Weights of a small mixture-of-experts language model, trained from scratch on English Wikipedia: a sigmoid router, 5671 steps.
Below are experts of layer 6 (counted from 0) of a mixture-of-experts language model. Rows are named router (the router's row for the expert) and show model dimensions 0-47. Each number is 128 + 32 x the weight over its row's rms, rounded and kept within 0 to 255.
After each expert's rows: "comes after" lists some tokens at least twice as common just before its tokens as in all text. This comes from a sample of Wikipedia text that the model never trained on. Tokens count by the router's weight.

# expert 26
router [171  72 132 156 177 156 130 112 154 118 110 163 120  95  81 116 128 117  92 128 181 149  83 125 150 104 147 121  85 113 163 133 110 158 186 176 102 123 154 173 208 122 137 138  61 121 145 109]
comes after: "9", "0", "8", "2", "1", "7"

# expert 11
router [117 137  84 151  97 148 148 133 169 130 118 161 122 180 176 171 103 130 143 152 157 134 163 163 162 130 114 182 137 142  71 124 106 129 110  95 122  97 156 138  87 153 149 169  95 140 140 129]
comes after: " ", " \"", "1", "|", "==", " in"

# expert 5
router [ 92 150 165 121  82 103 116 116 111 146 125 101  89  68 167 201 130 108 108  74 164 151 150  97 115 115 118  80 108 131 137 140 166 118 105 170 162 121 125 114 139 127 123 113 212 131 138 143]
comes after: "0", "2", "–", ";", ")", "|"

# expert 30
router [109 127 175  88 100 153 162 124 174 188 169 101 143 144  98 138 149  95 132 109  76 137 145 106 128 133 111 107 142 183  82 131  91 220  54 133 118 155 152 123  37 130 104 136 136 131  69  96]
comes after: "\n", "|", " |", "-", ":", ";"

# expert 45
router [131 154  78 126 129 148 109 150 173 100 101 174 136 151 101 164 133 126 141 145 192 127  92 129 130  96 150 192 172 121 143 167 147 153  92 132  83  56 164 110 172 169 195 109  99 127 110 151]
comes after: ".", "\n", " September", " March", " August", " February"

# expert 19
router [ 57 122 146 150 124 103 124 112 131 123  89 106 127 180  94 100 138 191 150 110 154 213 177 144  87 121 108 170  90 146 121 103  99 105  49 132 154 112 135  73 132 163  75 112 148 117 109 137]
comes after: "\n", " =", "|", " (", " is", "="

# expert 9
router [ 92  66 101  70 149 161  89 125 149 134 156 167 139  78  81  97 126  86  98 152 171 145 134 142 135  95 147  72 170 188 125 130 123 131 109 192 149  86 164  70  92 113 147 167 146 114 119  86]
comes after: ".", "–", " (", "-", " was", " to"

# expert 35
router [110 151  66 145 152 124 193 164 127 143 142 162 122 148 158  62 116 217 108  66 122 103 185 151 176 114 132 158  78 111 146 138  93 133 137 131  86 120 166 115 149 137 150  85 130 121 132 142]
comes after: " ", " K", " H", " T", " G", " D"

# expert 2
router [101 107  75 124 145 111 128 145 110 133 147 115 127 137 127 137  93  87 138  81 136 109 123 157  86 148 147 159 184 105 176 134 155 120 124  95  97  99 127  99 118 139 147 127 101 109  50 107]
comes after: "\n", "==", "===", "M", "4", ")"

# expert 38
router [127 167 123 197  95 133 141  71 116 117 118 122 125 187 185 110 191  94 142 163  61  67  99 135 164 159  97 102 173 113 108 159 167 139 151  74 106  77  73 178 110  90  92 138 116 135 139 122]
comes after: "\n", ".", " of", " on", " to", "ed"

# expert 1
router [150  99 102 149  61 133 102  67 159 132  84  84  98 125 142 173 123  59 137 123 200 127 197 107  98 110  98  56 110 125 152 153 129 105 144 142 146 116 136  89 109 115 108 137 148 104 122 139]
comes after: "|", "2", " |", "9", " was", " He"

# expert 15
router [133 134 189 160 138 104  97 146 111  80 167 124  91 133 173 147 120 134 114 147 190 128 117 145 129 120 184 121  80 127  64 147 139 116 109 119 195 107 151  75 114 180 181  66 127 100 146 203]
comes after: " ", "–", "/", "==", "===", " first"

# expert 10
router [175 115 186 106 153 136 123  79 138 172 140  95 135 142 113 156 144 106 157 121 116 142 141 132 130 125 115  97 129 141 154  88  67 133 117 118 145 164 134 153  77 139 121 122 113 146 105 112]
comes after: " |", "0", "3", "5", "4", "7"

# expert 40
router [112 155 176 116  64 175 152 137 118 140 209 103 114 105 137 151 157 173 132 129 160 131 125  63  84 132 149  97 148  98 144 184 160 107 124 108 162 140 164  77  99 129 158 111 138 124 112 129]
comes after: " |", " ", ";", "|", " L", " W"

# expert 36
router [107 126 156 143 171  91 118  56 198 153 127 109 136 133 120 123 125 188 143 160  94 109 104 129 137 143  73 120 108 182 168 172 147 195  96 155 131 118  96 113 182 144  90 110  99 140 155 116]
comes after: " ", "9", "5", "°", " $", "=="

# expert 25
router [ 95 105 128 125  97 138  51 108 151 108  89 125 103 130 126 148 109 128 103 120 124 135 160 146 127 120 133 111  95 160 124 160 177 192  71  97 157 167 176 112  78 153 114 114 136 102 146  75]
comes after: "-", " (", " \"", "2", "/", "'"

# expert 8
router [144 146 163 128 173 123 133 167  97 103  59 142 131 128 130 155  77 152 175  65 100 157 179 109 112 176 172 139 115 117 138 165 131 151 129 142 124 148 148 146 164 103 169 155 160 119  93 130]
comes after: "0", "5", "4", "6", "3", "7"

# expert 18
router [140 135 126 136 163 148 128 130 166 142 112  39 123 110 126 170 121 131 147 125 184 142 102 126 144  84 142  87 155 181 160 126 129 143 105  71 166 130 200 124  83 150 169 174 183 109  96 119]
comes after: " |", "0", "1", "6", "3", "5"

# expert 47
router [139 112 140 189  94 159  79 155 136 124 131  67 110 135 105 172 127 127 127 121 164 141 142  91 108 111 174 139  95 136 105 156 154 159 105 117 128 137 206  42 132 148 200  98 117  91  97  79]
comes after: "\n", "1", "2", "0", "|", "7"